Weights of a small mixture-of-experts language model, trained from scratch on English Wikipedia.
Size: 9 layers, width 384, vocabulary 8400, 81.7M parameters.
Experts: 2 picks a token, a softmax router, a shared expert of 384 neurons.
Training: 432M tokens, 4180 steps.
Below are experts of layer 5 (counted from 0) of a mixture-of-experts language model. Rows are named router (the router's row for the expert), gate (a neuron's input weights, with its number), up (a neuron's input weights, with its number), down (a neuron's output weights, with its number) and show model dimensions 48-95. Each number is 128 + 24 x the weight over its row's rms, rounded and kept within 0 to 255. Numbers have three digits each.
Before each expert's rows: a language model's description of what the expert responds to. This comes from a sample of Wikipedia text that the model never trained on.

# expert 24
What it handles: Table pipe and semicolon separators in numeric rows, plus clause-linking words like had, has, since, until, than, However, During.
router:099129092157114125087091130145179134112141120130094112123122098139133153213091194117097153162127133111121126125108116084165148167153132100145122
gate0:137096117096120152114150103135108124134156155139164157099122136123108142135119123083113123125117173131141178128144091136133109113106115120115138
up0:167151116149082141136148132170124171114108106120126172159121136148154135160167140125103196147071091152126149165085165111134160148143166128117121
down0:135123134134101136142161165126110139155106099147100130091157138121152168168148151084129127100098112128127133126186125114136123078131154131137164
gate1:147124115123119137121135106142093133149122135109126157152118123159115135154150125160149156140107129100132113103150111152102141168116114102060136
up1:158087135177157099158074083112160131096119126180138108129174172120115152164102133060104182136141106129137135126156155127121127113107151111145137
down1:163121166107114135099113117120142150146116109142124118096124126189162104154112101166103124097125100127159106191182118182137135131112137084132137
gate2:112083176117141149154140163117088147170110172128096110111175134108141128122142132161078105127126168132137117174109124093053123097101173089112159
up2:147135150108081128156109100145146091153107130115144119118129122147130104142184133125106130132120111174088171097137152102094128075140132133105114
down2:181173124107133081111133179114101107146085134118148127161100153128168160136130158100137148122143159137164093087096139108132106154128119140098166
gate3:115147119128101116136125120108130123114165111170142096150102175114097114151127138109116103088141139120162163090110123105125189126116135124147150
up3:078112146156103152167128094081118090183145148100113156129115141114101132125122106118165119114143168201112106106128168086106151132152152124122108
down3:110112149130155117136103172144125063156103148106115145133123097161106115121095095116131115126108152130136135109126133126113087179120173169105109
gate4:084125158137140109134120169143124184131098170142104114143111134147141122098141113144085098120138150129189045140122114148136197137078115114109218
up4:135139143160130141126095159125148178120119160125134144094104163180144121088139116097118082153134131098143101112138097152158142117094087112134180
down4:145104172118114131095125179111106120111163167134072127155079120140124104158114107124149091128079117104093110142101104176159130153135138145130147
gate5:134137129150118126174163134103135110110118146096135111111132155103126153133149169116138144137167129149121146143155115136138113116103151152131102
up5:129139197139116137160173132104115184134169140112137137123130120133084137123133132191129074133140152118124095125118177152175105142143099125137087
down5:101155160158120129136193097112178117146167170118104158138089156145133121108112159125122142118116089144111126171141147121141137088096145138109123
gate6:166118121098150145099142150130073121136112116129147152125123130179149172116147135145119144179142103100128148125139152096126056165109156137152144
up6:127090146084116111083076132136119154116116113124133142146139183166160139160155132096099143127148121095132127117128125152161132124134120143154158
down6:100134092151113039097142143098116124110125126142134132139134156175131125129126161136160118099135165199110129113141122074177106098141124066075142
gate7:095114135127153105154064158134155134050122132141129066124160141093133127157137126108085100160120116096142120133150150125150151087132154186128149
up7:070113107136145125109072125141107135109149143067122083108164123166154135169131106117108124130121136140140149095104177126133153116124128098129102
down7:129113121130119149084119119116151140155152141116163107146165138121105136133129160181132134147141134103118105110133120134133122140114106128139124
gate8:127133118105144160139054117124101142138119128139146134136126116120108156154085146136136141109124113142135123098144125097109142149116111128093115
up8:106099125122119114125117116177137108119097157093102132114117109096154082099147143139110113195089144151142132155075139148106107148089156081152089
down8:160149109151151167115210172148121148117130121105100141139154111119112099142133092143115143105100152106171170138146101099141119147119160130125125
gate9:140160178152126072137135098122096116121151131139105102117105127137120117136135113124140134135116182137121135134130139126152117099168140107104127
up9:142151107111131096128114109124094107107108102141089106112118106154125119112120123103131132142130140162092140177137128139125134108168097114136110
down9:161100108120136112130150183141128141139137136163144154148139122118141120158124168110156106157128142143110151108186133061156135158096128150149173
gate10:091126128157144133130152131094166137101133140128126127101118125123146130140165144141124162144113094103110134191096122150162128075153124139093151
up10:094176158150143112112102102136135124148131133186164121138143148148092124119102122126109156183162115067130138148121082120144119075133095129135151
down10:123160109097163095168149106161132141132117123086106141127101129112101115122136125120125134059134150160129096110110141083114132139131103152144104
gate11:128145130137103135146127125156129122102148093138147145120139138106140135159119127084074109103125125098101151124078079113185123139131131183122085
up11:118133141118145122080130137078125133149117101118139090157113136152120130130152118143121142165159129103113133123103174103148112094147124129150179
down11:120107122119144133153139122136086143178144142108126134117156147173113111107170132074137098137126138100116127121126126162109084154143153138138156
gate12:110126137185129198137138127129110130115080167102104143133121169104137083110175111123113101111089115117139160085148120124086163140155101166115118
up12:128130141137135084139103125166146118136143108151134094151118103156134139187081154115107153108161145138123108161126138159171084092131157155100119
down12:132140129105121101122134115082102138161158143143088158150155135141151156112105118138133123102135115169113130104135122127152108139114192124114096
gate13:118119123142141137135129113109091122125144100089101105116077122133185157134172136107148146151148120074142158121126155133124150125137123090122123
up13:096122146156061166109143127115142115170133096111140129138160137124186110126137175146112138139104142111152144128142176100157114131135110098147115
down13:130160117117116152091107157124116113136121110153075080177140139114131128146165134118127152161134137174154139124111135081161144131139134103112102
gate14:102154136126149151178154155105120111142145130116110147124131136106150122149130119100142122134054144146123168106118150128121129116182077148128155
up14:138124105158106145122130158111132124135123105084127152080138107114104154072149137092112112134098127119129112166120087160139114116144113136143131
down14:138139147148120141133078113086126110192114128148141142096122156138138155142154123149159144099156113115125122105166130134121103135105118115142112
gate15:150119120141153096104092141130138114152122131139153181130128149130119117121133120131147128163091105134128141141121151124104124157148096118143087
up15:073174151100083149144163105109152108124109140096087119095092153127150143135137130127120113094131117089102102144106117152189118101159135113103148
down15:133117167141128102120124138133135155160100120123158138136145154125142148102164153163117160138166081183139147122127115103137152115124117138150118
gate16:137106113166160176110147149160104160105165140136141114090098089139117115119121107159096146125111174131118122104090143159107161092156117124141129
up16:155191122164116127127116136161199132125087100143153135155159167151110127159094197111156168130129087135132164088131170107143097122096142100108104
down16:133128090106131165153111089159111143147097093117123130135137133107136154129136105152111092111145135143128105169134134136128090116147170073139117
gate17:117126141104125123125110139186134151139131131123146085151158149139114111117105123104103156099106105140145085099096096106151132112126109130155108
up17:135135076142146132137120094106112103100138124072113127125179120146120169149121112145128098109109128152117137111072137132118122141119138110127161
down17:136139123090138129145128150152129063167106115116153187146187108124162095136111106129140079099126137126103135087162170106131117098130098125145127
gate18:171151127160154164100182200148129106124117148129120114124186131100106095090124144155128130158188150162128112144174136138118123111089092163108116
up18:118133107136153116122152140127103168105126138090177156115127137130118157124117118102157127157113149161130161103108125097151182128122119110135131
down18:118127171085115118080126129135134149117129136137142095124135159145129164131111142167115126164112151115120124145125123127118086107168126154111111
gate19:118105101159141167166139119155160142097111102096109161121145128153138138121122081136103133107144127114138110112094112107166151161144142128159156
up19:139125146072096104136128205156115111151143164135163134105126148110127143121098123099164118118129134123096131125126124158150140131136172092160133
down19:137143146161129108146117125145163076148117107175073132120119150104127099114135123129091215108089121155125059155121193113149151121132115142143108
gate20:099163125174106116109143111102159111138131112163114082133101143092151094151109114175132147107164107117158073109109172135121127094152150111109148
up20:098075122130168111130098104126107133113112135119121137129089151106093136144144099083178138182115155133092101180125093139105108112114115127146133
down20:156147138182145153171160144110106161102133095127146158123164159146146155122139103113129094128153100106096127200094097107166134153138106149147142
gate21:125139126113124121104089154096181139124089135151173110156144138120136102076120135142131104156144111158118106152107129088112092150153097175120166
up21:089153128107168150164134144149147133124143121141154098100149109128189161126154115104114094101108161106112151109166110159133158141118142128122144
down21:088151143127115086105123096094126133116126162140165128135150104134161110153157140121142156135093172083115124144080146138139159146137128152090173
gate22:098160162110103106107114112119102135132111188149150146146102124157101149100097113113095169124123070105157213110089156142125120103157120116135098
up22:095141093115126119136153119126107126134127112122123119110120164063141095137112137100112115124153131166110111121092126121153135126126126146098134
down22:119135113094132106126132140118125094135133128154126128158171145126093064157114087148107078132130104127141122150143125097095083127144126098123113
gate23:163119135120117159082153112140153118146114132151100130102153114099122129098112088088175111124128110126101096134170111125134113159129086088154123
up23:161090124104148114120136096131182101097137128145124131087134112119121141100100091136118074095118122155139134145093157145134120154149100113129133
down23:115102155188125127140133138106093122142092127122109098149127129150073127107107129142093082118134094140095167151123160110119151092123108124169106
gate24:107118137110153110186137152138142103121097125079168126113121091089137115117162116183100123122145134107119166099130137134098121127143110106114106
up24:129105146150152098174149151153108125134107129121113141116114108067164144136137135200059097113163128162114160119132152138099101088169122119099132
down24:132133149128113080118148088139160161157104108109101169098143090126143123118132122128099173135150147166133147166125100126151172121146141127123157
gate25:110080149165153127119090152117164109070143121109155173125086143119110104136118128129089099145170134121149108113130134096152136138152093144129133
up25:095139145118129110126180085109115143111140154181125135154133140115131139148089168159141123072102107164178116134155087111137111146118144110160095
down25:162176085099127132136091088158160088125089154090135098132104080126200142124148102133098135154122139093127149134125125122116112099128166123111151
gate26:121138096141126132126069129117135141122105137124109163122134090163095150090121115159139085128118149124152124113134094152154154128140103118124160
up26:166127120132127170154119114151118138105137151111117133162118105124086128089087116156157108135125159170092165161127123080137159140118104137178102
down26:116138126070108154145133134152107152170097076113142080102149166149132142131140101111113104148151123144138148143126106094101116101098139111131140
gate27:062155130113120086115162145138106109130115105131082155119181137092126131158105106148139143138112066073128122135159134063128127107106124127143097
up27:095107159173103138144156157102151128129139073167093141103118122122159105146124146129104141114122139132126093086159132166128086135135121167106114
down27:145148138172153099166159163119110153129153108120162179106111153144140162111096118096113125134127089105146127127102115129097164149141149109098106
gate28:129137112116108131092136133148152070129163178125092088121131127090166102167123130092145171137116095161170138099144143147153196093105181123131113
up28:094114120186124124149133131117113131127114152124085107129173148067135135146179106130139123123110149158125087121134146093172135089126154155146165
down28:096120108089125146144122150146103095121105112107135130130128133157119132097166130114066154110131125144131105133124164135098136124084124126080113
gate29:108129107131109155134134096143114126119146121118136159131108130147134164146111153121123110112150080078165136150102106102147094159123118139077095
up29:140104088094109129106108172157136116136123115146177132142105141108106099121151156143155143118159148143106128172101118065091155114134138095131105
down29:129181136132110152152128117145100113080161101114118112118172100139112146106161145181164131136134126143108120134136148152100114141127123122136087
gate30:140114126126087094144099127146124145133131161129159114120157123155169131133162060140121134188099129112072192159100145111100068128137122114089121
up30:151104096139072166138086129128144096109115047145135146123152087135117135117129159140126157116099130129137115117096192101088140137104130158121095
down30:120109140137145140120140094135121150132094150105104159112168110071116137121113141153117099129156138142114107098122080118134140119131177129140135
gate31:161138116102128147138115143163152120150151173118115147121150117156118117118102156077113160097150109135137117131167080180091132132096113136140125
up31:115126115168143166105132143142107149121140135070151119119147155094116100131122121159114129145133164118132116141111161097140129145108159169145108
down31:129138126152144124135076133141138153143150119103121089135129112113100136104130085116104064129117141098125160175154145130115118144148096128106136
gate32:135152106143158110118126130134137136161148122195119158124117112143129128137110184171120141126129122107133127132131160128121132106110097115132152
up32:150131095123110141151106142173113126089160115083106144135105117126102149122127140117077105107099143151123151138108113128152102122117095149158128
down32:107089138074100108122115107164127163103100154150089147134104094120130126158124109138138167133131105142147137114131135132143133138158110106113150
gate33:155142148157124136154135136144112149167143083153132102094124110089130118145119178141127108103120115125183114102113129100133116123114182177096176
up33:112114118115121111119110134120146125103129146149102107144129140174158113108124053107111116135136152094082085134127105136151155117141103100154140
down33:122100143123145144126121161097143147153077138152108170121139140139112112144155134129121133099118150118137136144146137146132126133076134105164144
gate34:113106128141119128130119107125169117166127095142116123107174060104175131143123140145129095121135152123129135124187179126159106155095121139120154
up34:099113114125131093099074101112161127166090107135124155103114152136146141146115146151121106112166151076122141095138162144136115134130141157157161
down34:145127079109104138121105141132113110119090132131140082092109186105145145120115128127124096134132146173146149145145121125172114137122165138144149
gate35:087110140161094115121138075150111117123135139084145115160165120140104137132141125100128145150118129127148111136128087142114128148116139146137082
up35:099103073136132128107145126131105133113103089133093152127144173163088136072132113104131150144137127161108166142098076174118118123141169125165150
down35:131126099102120110137110136073132096133145112101103137129189126135110132121160127117142131158133115112115124154133109141138142109164131141123123
gate36:118120165126148113120137097145119137084214140135103075157139132129127105129123127074138121128131165121156136173095149127146146139095146158114108
up36:110072129123114131145084145130142115145153091127118129105117124125129121162137140173092110099132179106076153102127155165159089159163118152135119
down36:121104113151131114151159110109164143122172138090110143175121138124137159101120113122156117105097172114115135118118106140125152137105101142097117
gate37:116077087145117137126116125099115090125163143129125140075133123124161128147132142175152147138106100117100141129169091125156138081156090143128148
up37:130069126176154163155138126098120092147144110120150139140142129129143116145135139174120121165108130137107168133160181116138088106147076141138129
down37:146099129128119120107130121099106107147122114153155151129081136135133115128136144088118107151102112116131127143122094091134133140103077092116109
gate38:113160109101137139159154071097142143136095133115106096111106119116115091097101113096121116157118116124102128118128144131158182112122154135133104
up38:141103141103138138095151128102157102096135131129107117108141107145148136150124082106147129122115142115146170146074115141174103112105146105101135
down38:098103093124111132134162130131133158120146120106122109135128097142167105118110155108144058132119096148104108084113117136155112154103144160094153
gate39:157125167160119130123130130091122169127109144135142153103136115112159083103184123124140106114136129159171088145103144115149143125135099160147088
up39:140108142143148114130114087117142170101102122117130111095147095143159159088108124086124070102087168141143064134099171149136140160123129166159113
down39:170140150125121139112143077115117152135142112102139117105120154110109118128105090148149143139101147116114189139125117176195126155125121061179129
gate40:140140144099100121144110116106079120180098147148161117162117121135159083120185114123132130122109113125127104152140129140115131111162178101115122
up40:104113101131113111165156147135127136115101149103101077135109105136146124098117120105115108142134101167131106116101138135137122159140122139110129
down40:126132133128130139150126157130116129091139171139138115178163113130176119118135095150121141084122128143129112150119122130156129145110149122129126
gate41:123114137136104109081114106138103124147118127134113130147114138110133132139131125146148134117142099139161139133097140063065133122114120185099132
up41:137162089111128118142198107134118151156112122109127091126104141146141164144111074162128148128119111123113147168097118118120129134170161154111146
down41:116196150124106160106129129099156166146117097133124111138160132146107145130045109122149109179123164090114137124133143076136129119139134132103128
gate42:141124133129125110137104163120153110143096108102103076148145121187116143146128158105105129138157133102139173164129117182161160119111085111131113
up42:106133117170123124118151079154136138135114165124152113069142149086145122124151129166095114107086145114133184114137113136104083135135119154140076
down42:138136090119124120120103122105107130167157132172121167135103120109164133145123102128109154122128139129107156100078104099113106089115131173121080
gate43:129197088145149112139158188132114098122127167126159105138112129124128092113120120126110102113112122141143155138120127112136098150130167150152098
up43:132096123150129124179128138125078095174126106136138143117151162122133154075160117111104162129115091118130100154099134144114169147119118129131113
down43:115136129096150084097115087111100152126098116118132125100117084121135116120103140159120157097094096154094135085132087124118120137106134136089116
gate44:119097134174158106163139134102160151124136095185143118091116116074138137130122158068108134144146133154124157157106164121122087115149112127145122
up44:133120148122156117098113096114101122142099090150136186115114149114125149100119127167148144130142116142098159158157122128105182174113111142121120
down44:134098137134109094137106127158114118166083145139199113118119111133089111120159127077089089123117168165150142099108120130126090088137140101116136
gate45:120111128143136149126144152125090131107127122161093170110138120097148134124085058134102139093163113106153156140154123161131108159138135156168096
up45:133148149162094133110118153111155166140129062097131138153122166141151105073133123136128135156131118124110126163149133120125159179175135113162165
down45:130146156115123115160135147112134134151105100146095128141094168153162135120078140113116179147111127119160094134115174128123102132162162081132145
gate46:128136122142132104134091110129129129132160139141154100118105120138108119109126098123123066112111101101106131144118104152101116119117179145135161
up46:154096146119120135147116124119122160113140132138131123139147160151099122113067096137125111163169144150121130112176130116159111087156067113124098
down46:142158130096124147126091066093097098081109082170107148188074092080171099153129128168140137151133146124111127135129140148095197133097145135103093
gate47:123142053144095123102109144108084156124092140129119093099145146140122141156146121109085095130123100137124153120113110118144102104129120101140120
up47:164152114129111123137106141132147127145129103150152138126159111170126102090080175132131152123147174101118113098170182127157154117128053146098117
down47:126108152105082144143087113117147139152128114146142161137111097143125147123148167106163167106100107099103086134141087105154151089136137126102125
gate48:168113108134147089132147148156149105100107147133158150105150140097099086145114142145159113172136122106105147092112122097104131151148158111155139
up48:100131103158145118155138123158156135137118121122119130130191093190141123115146133112170112131156143136176105134128161112112150101128142119122067
down48:131116128122170140089118122114151148163105165162145134133161115125128126121136153138147111158122143113125093156146103109169132123087156139120184
gate49:127108090189117115113144144149113150130113161107195102116123142098157091109182130109129106130136147172148105143112118180120082154145146140144117
up49:123118097067154116117086119117149087121120140129131107084107088125091159123127138131135101125133147131162158120153115128113149130132123122129128
down49:120147133162104148151097101098170104126107112159161165133160081103136151130099151153162126099143108115067142184126145157070125130133119173133102
gate50:095142111108136155121188145131101129129164107154132145129137113107121128147154139150149116142163134123111138119113109135137158149112115120099158
up50:148150109116137164104169106115096147141122105150125147097132105091090113126155150147172103160126171109132137155159126105172119115121122135090153
down50:123147149110176134145081116110131166142116105124132130078106136183126164124133152135115132127128126104145077135075078137133117119132085123117100
gate51:162137112121125123111135114110116126092144177141122110121079134156125147156118128117070128131184067156109157123137123153077116116114116138153123
up51:143127079126116131159134124088098218092121100136142099114079109098174099129093125104101109156164111108120144134132159119155098127083109125135120
down51:145128120100096108118139108132110138138148090102163155155130093164169142133127118145109165143146148164115123102154127171132158163128104106151146
gate52:123092134119143136178120111110117134170165105100140116147131102138117147123165163143133102153136140151106156164142125141138147133118125164165134
up52:102069117128123134152118107104101161180168102089142098145181128149134180147156149130110086140121126138143162139134138142156151136154129159158119
down52:105105106126124119098092152134133165111126172111167135097153109067125111114106127122133138128131089132148116131159130136144113143103107090060160
gate53:157175133147087173137103124107122111136117094112162169208132134164116123163133171120096140101146099182098151135126144141137124176149098125119092
up53:135097133123150129110141127128132129074139106112091122181090116162181133167143171136121164089138131094110145104149156151158130180097107161149115
down53:134152080123142186122168113104105114153057125180161146073140157147129172146148116127107123115092097130156144144153129128119161171121135116096119
gate54:092170150142130162132158111127157125192113117170113114083136161112169116136116116107102120163087089085094058136112135115113101128134132120108126
up54:115137168110115098127106114154102133112108091147141152134161122136136160107140118154140124140143142169202106122131091101140109117081104124193139
down54:139114146089127115161115146075089124176104138098118068128138141125130109117133147131137135181125091117068128109135117095124106106102139109081145
gate55:133102155054122143135135140094099104140147072120134134140090127102176109092104149129117189057165170119119173128165153114129153148113090127156115
up55:151104130071117125120185151154156132105143079184136112117139166123168160111144162146110151079160134112127165149154131102141137106122072095133126
down55:073128119138157088143130131085089136163086155128142124151127128103167125124135138136063099119129133147091136146155097120132109122118132098113136
gate56:173141120173160097098166116157118124107095112171114144126106120161088104148138125158128098078175114171092154179090146112123135125148144089154095
up56:199133133162151129148134106111130177074117141130199108121137120126114097093135122118129081164145129089119195122112130136077126153170099109114107
down56:129079179091159129142136150103110089142116130134116115116087101169160155118073144129130147107124120106138124185163099128094140116072120181104099
gate57:131121148116075132155120086143118131110134137127141178094127099147117133140118099140095138127083172082084160139147121141143114124164137156140117
up57:130163145093080085138187123122131119124130117148144155121117128156126143133148112137121127110112142099087139163119119115154151172151116167137158
down57:156151134112099146096130126127124092144148115169103118092173102114150097146153121142147182113170117148113098114135129127101088122129101141138119
gate58:123187150144131125110096120129136131127163131139083097054158169183145116132138143155123086104182127112139101144114071150101121113178174112100116
up58:102141105119143129123157122119118147145199133122115127048164140098122126112150109133102133136171153135119087133155104159073129171105139085121131
down58:136177079167128138130078106135139130115125113126095128153131164139090153153128138143116126140136113118118091116137089120096143109127185125106125
gate59:114172158105129077097120123132157144097077114141109167106118133146119141121096090101135118097064130118169107093144062095098131182126108141158146
up59:107146105122114105155151093118130129149181159072111107117124106146078131098121103148110091134145172155108132145128128114116122125138094125120100
down59:126123124092102146151127146106147106097166137174159117130132145172127140102168086143139198127156103139154106137110121135143096098102177158100173
gate60:117115074153141118095164122126132086106080141115137118090105130098099103131114118173132141145140116133116087131091124127122112159150100067088125
up60:137086155065097088158094120138115150069140136132127102146137117132100143117116117155151125114109131123130108128065132103152148113144117127199180
down60:085125109104140147160135136138126182101113150127135115139181114141176105134131114143155095148140102150092123132158173156173144145114137105118153
gate61:140114186100086136130119099110126128129150124170114125145159119111098126096146143110130148074128112104144147116164106112122132107154095161138147
up61:129127132117181136127152135130140144131149131121117163123130075142137099122133151097161158072158138118152093119145140126089112089165121120130127
down61:129133121113110148145138099100155085113132130173125126115116132095156143179134106114125137069114133113150115137142139121143123133107104115127145
gate62:134120144120141142099118137142153129117146158098110125122110133114153096111125129124096134142112112133135117111139111101137109185122108162167121
up62:126149140143134101115112099176140191091148159135113099121117128116090115126137076130147117113147114141112130113120145137123120123123138105125136
down62:086074172124139091199124139136119136158131096144149113118159162105105142117136147132157128129126135089127085101155148137173194115108136177161168
gate63:155172096176117167149137142127147177157163160108056147126180113144100099100116118153120128117094120138094136099117155127142088104135133120111111
up63:171119084184160157144161126118135113159143125127194134160116135129154135164087099093155128104113119114149132118089154116101149133112132131156116
down63:117120134169112178159152107101096115146150144119112082097123127167114128111092103125134124122104131109119118134145132123135155153130110121121162
gate64:100085122118126094134133128123140111120124150103109166104182108124124126119114117124140133135163125142100124115131185129061177159148131123133154
up64:147114095169128103250142111134089149071139107118132115161116153158176111111116126144138116156147137161112116138121127106158147155138118120128114
down64:122104085111106150167142079123186112166133109115142077172110118162107143105109084105168122112149123102143179126135140148121125125124122125162122
gate65:135146094103138108134138178121089084095124152106137131107128095132155159141140121132088095147087158134089147155132148118150109148132103123136131
up65:115126091133112108133123158147097130182147115106149104105114103109157124092127156143139130164124127125128096121138126093128101100091108117114171
down65:143154133131159141124105151083149136127183115075127108114117162132145107151094125134117109109148085127100144134124102129118130147171115141177125
gate66:142144126133144114122144109090090105154118080143144111141156165147118148141128174129123132135144178141149113207140122123125129141132123138121139
up66:143071134146135177145131151142136114182116135174143173118094137152139156110152166113080097120128112121097152064130107121152122129090125133135145
down66:126119120128172162118122151110119107126190122111164099126130102135143117107090143160095103142151142104115136145160120140108123134134164133171109
gate67:166090137098137115121164124116151135130156081117138164106098138115107107154136104122099119095125123138162141106112076109154130130112118108110102
up67:174098146149130095130110141086135128131135128142115150105114115149147108134127086110097103117123121140172166132088110127160136143105114083140116
down67:132164124145133153161112144128092149138117171130162142151115129153089131129126123123123106117133154172123126095106110154094123130149135132138094
gate68:130152120076109097151072142147142146127107108135132125157134115133107168153141161110101140116121164121156108117160139118142159126139124147094130
up68:164119155133120089140115132128120164133133088120112103140135115126122158168116144116117164097099134110168111090122130127131162124110118179094124
down68:103129128098110145127071163158119119157128148134130114151105153126121117096122157145088139130143176101113166131145131135126110110156122145127092
gate69:135110109153123153113067105132086144125122160141143136143107114097130112134107114128150119181147141086140137087107102115124098116157105126086160
up69:152140093129109143107107125129160120122106119127111102121094145137131112109134119135105128157145120118131149130154103185128134166213074149081148
down69:109087140146125094110134143157131145150176145113121126136173151137142140091145134169132108140107087168151136127107097112132111123089108138083156
gate70:131122159127163164157125143103112097106122147145139130149177108109069117112141145160113136126103098137156142125127150131135150130153106129167108
up70:117109099164111108105129124109158112149174134101126116103108127103176144166109141116173145118148151126119086172125134130188103104116111142119146
down70:106098149172119146132143154125121116111152091114135153157139121090152116115160112131116129131125122088172150089160108151126178118105118120153088
gate71:144154163128127108128127138083114084133124128106142156125112121104134077112122127102146096121083111141106144147132134159108127110115140165152124
up71:111154160123123100120157140115129106105119116094116180112088094103100096118112133112156146111128124104114165144112134168111118125068146147135137
down71:116100143116142088106156115138110110165131118117130162103178103151088134084106128111113149081125083129119141151149109151129086137109094115100144
gate72:163135154136166116143151155151072133098118100141127146130061173164153081150138121113122139147098110144089116122161152130124115100157135170150120
up72:105126150086119122153089138121155145129149102086133088115125116128157157136118123111115115144168132114114117139128118126126168100094120134130120
down72:117161116103131144070159092111128125083112141148184119120119101104140155139150159114126142141118113162146135110093119135110148098116114168153091
gate73:117131164175112095110120102133143156088142099147116128088141120108132166130131102107134115135110153144131157143085129116123123129136100106120187
up73:160138101093112167145174128138117114184115140124146173142128128158128114121107163128125154131186134131098135095174165169127143160127145130155094
down73:128123136071115108156109072102086140122147136119153130139132168122150143128110127128132062137106151087120153151159121139114156134106076117156136
gate74:109088131113080113150111103122124163133121183118133173083192088129105130120114124169109083138146166158108133140084134134107097101181091099138138
up74:178161162137115119124134135115136108114140155141108155079157136118136099121158170097135186151131102121153096189146117137139127104112098126106110
down74:129102102150104138106132153134124175127124141123130142126112170070134125113109132109110184126138129182113108115185081104140134135127111126134130
gate75:104131146106110102134141136141116098178127137131142102136139137129135115148108115121130121096136173127120107129151159049070124083161115124129109
up75:158164131132166126089123120140145106112140136164077122163120134158096098105155126178116118153154136122117117136115194109101133086145140146120159
down75:095133126154097135112140123096082136091143137157126155121166146140127117159150120150132144179118106154137103151128117126093109123140191166138153
gate76:109137146109146119125155128113163137117140128128102117133098116158122149111070117101125101106161123158171163113121097111165116148105123167145134
up76:140093123136109103081160119141130107139139136078158145155134111147156091125182132139136103140138139141134125123141127161075155124160170098128192
down76:128126141144161085194158160159162131160184144154139157115153153118152125178167095165121140147147126132150139094163155108121155141117152132106136
gate77:108115135121150116128116107112109126136115092178111148124154097096161116144150092109123143108146155150151137106134091166133139129099121124176091
up77:104158099130180146160153142110116074165129140151107112080103097131099122138141172129125173157099098143100146139150072124142137121154196124146123
down77:140175137118125150092098135114140132124091095152168147110097120131158138148103130084177155112137149109129085135140115144089098151104114146191147
gate78:137103121145125120098156167112131130122118101155155099110116088111118141169117174088121125117130123145105138068115098161135138118126144110110161
up78:135133108139116162095122139140130112130158119145142109111135137131113116144114150118108104144121106189123102122076135144132126139128159102161158
down78:081134144128163122135110153154103140099127112142107148121150113163128143130097099122118122094138087128142143150146106119140149155088077176077129
gate79:159113114123162105095096106137160126130092107131110117083163138081140110140199124119161128139150114102139120154123092098108122128129110139116134
up79:086100113137160140109132154113119106128101147132155110114191086088127101158179127118128107174128132125120128146128123161077148166129152153138114
down79:135120122113171081141145118114146160122157150157114092127138155140108130126154142164104182091143112139140110166177147110115113130134138113092123
gate80:095137158177118127136151138147114164118115133141138116125136122120121155115123119132154083134128168136147099163114113105129141139158163159108153
up80:121127132140142091126147152154135114181084185136133109109102156129117135142138130092114100085109138129134092111109090151148127148127153201104150
down80:137169136162090066153165105133109118130141099067097106169086098140129142135128119138128149143152152094144135116129146107135147150155118129138123
gate81:104132131112122135164106150155137135122112119127084113092141095082125149138138136143102093100097149129142131130078096123137155099080146118134130
up81:121127109135124132093127148150155110120123106108107141112155159150150193141113145092140081087104170136121126134128138153176118125139157129109122
down81:142128101167125116138107115100117195107163130130137162111108139175127119109102128172132150141131144137107084140101119090095139115099124118111103
gate82:174127106094117150112151151107114152131094100132128078106129145146113146129155107106106113089150074106166114094117141112133128139141111123144146
up82:112160137096084122154124160129152092170094120149124118170084136121106104095151133142090147130145142130123109083150121137123134147132149110136142
down82:108144139133120159100111123123190129126151138105126074172152095106116155147115131164108175135135112142120111120117135128144135125135159123132116
gate83:106149109113127114142153180143123123121122072143142149133164099134135094143153126101135124135119132161147156102117172129127137109120144144153128
up83:163076107121121094098123095101154095130154155119101135074096135071122135136108156152145109132120096086120091148151117129092106117139124127113103
down83:157131125139118150144119108113137145144115100123084109109116173107122130119148161156127118112131166119124100142132080121114124157121084144139113
gate84:119142138122149121102157138149107176138137112137136128132145111147127142130071137131113147134142132152156114108166106136132129135119113139137123
up84:132094165092103178110114160098133100107143123133092178154139131142186166109124140128127126078177153129152132127157115101104140133125111153187160
down84:138122148082116165155076132141086119143120122148113106118096100139104170106137148133089112108146178130119120094115087156124138124135124132112101
gate85:103146132174157115101108159118112141111118129087081115137091122110130144073111115191101143149134127122120119115083150109078129099079156134089156
up85:093137091199112108149106141122147124150087163129132137134187130113096145112178108177096162125150150130132138116115129139123154172119148124104164
down85:158089142136173085113097126137127153147142137116141108108129117152126138141134117120146117126103132078132092144171087111154156154102102121150125
gate86:137153128141157100098123123113137161151085125166112134117097124097145139160139154104122123111092101082138205099143150155154103149152098135104107
up86:118103133120146115170116186108130129116118144166135108192128157144129180089078130116132140127152117163131156184127126118101163143125110141128126
down86:145138137128141110128183109128131153155148152144135132099152116101187156126131131158112182116119152144156164153101133127139141128150102152112131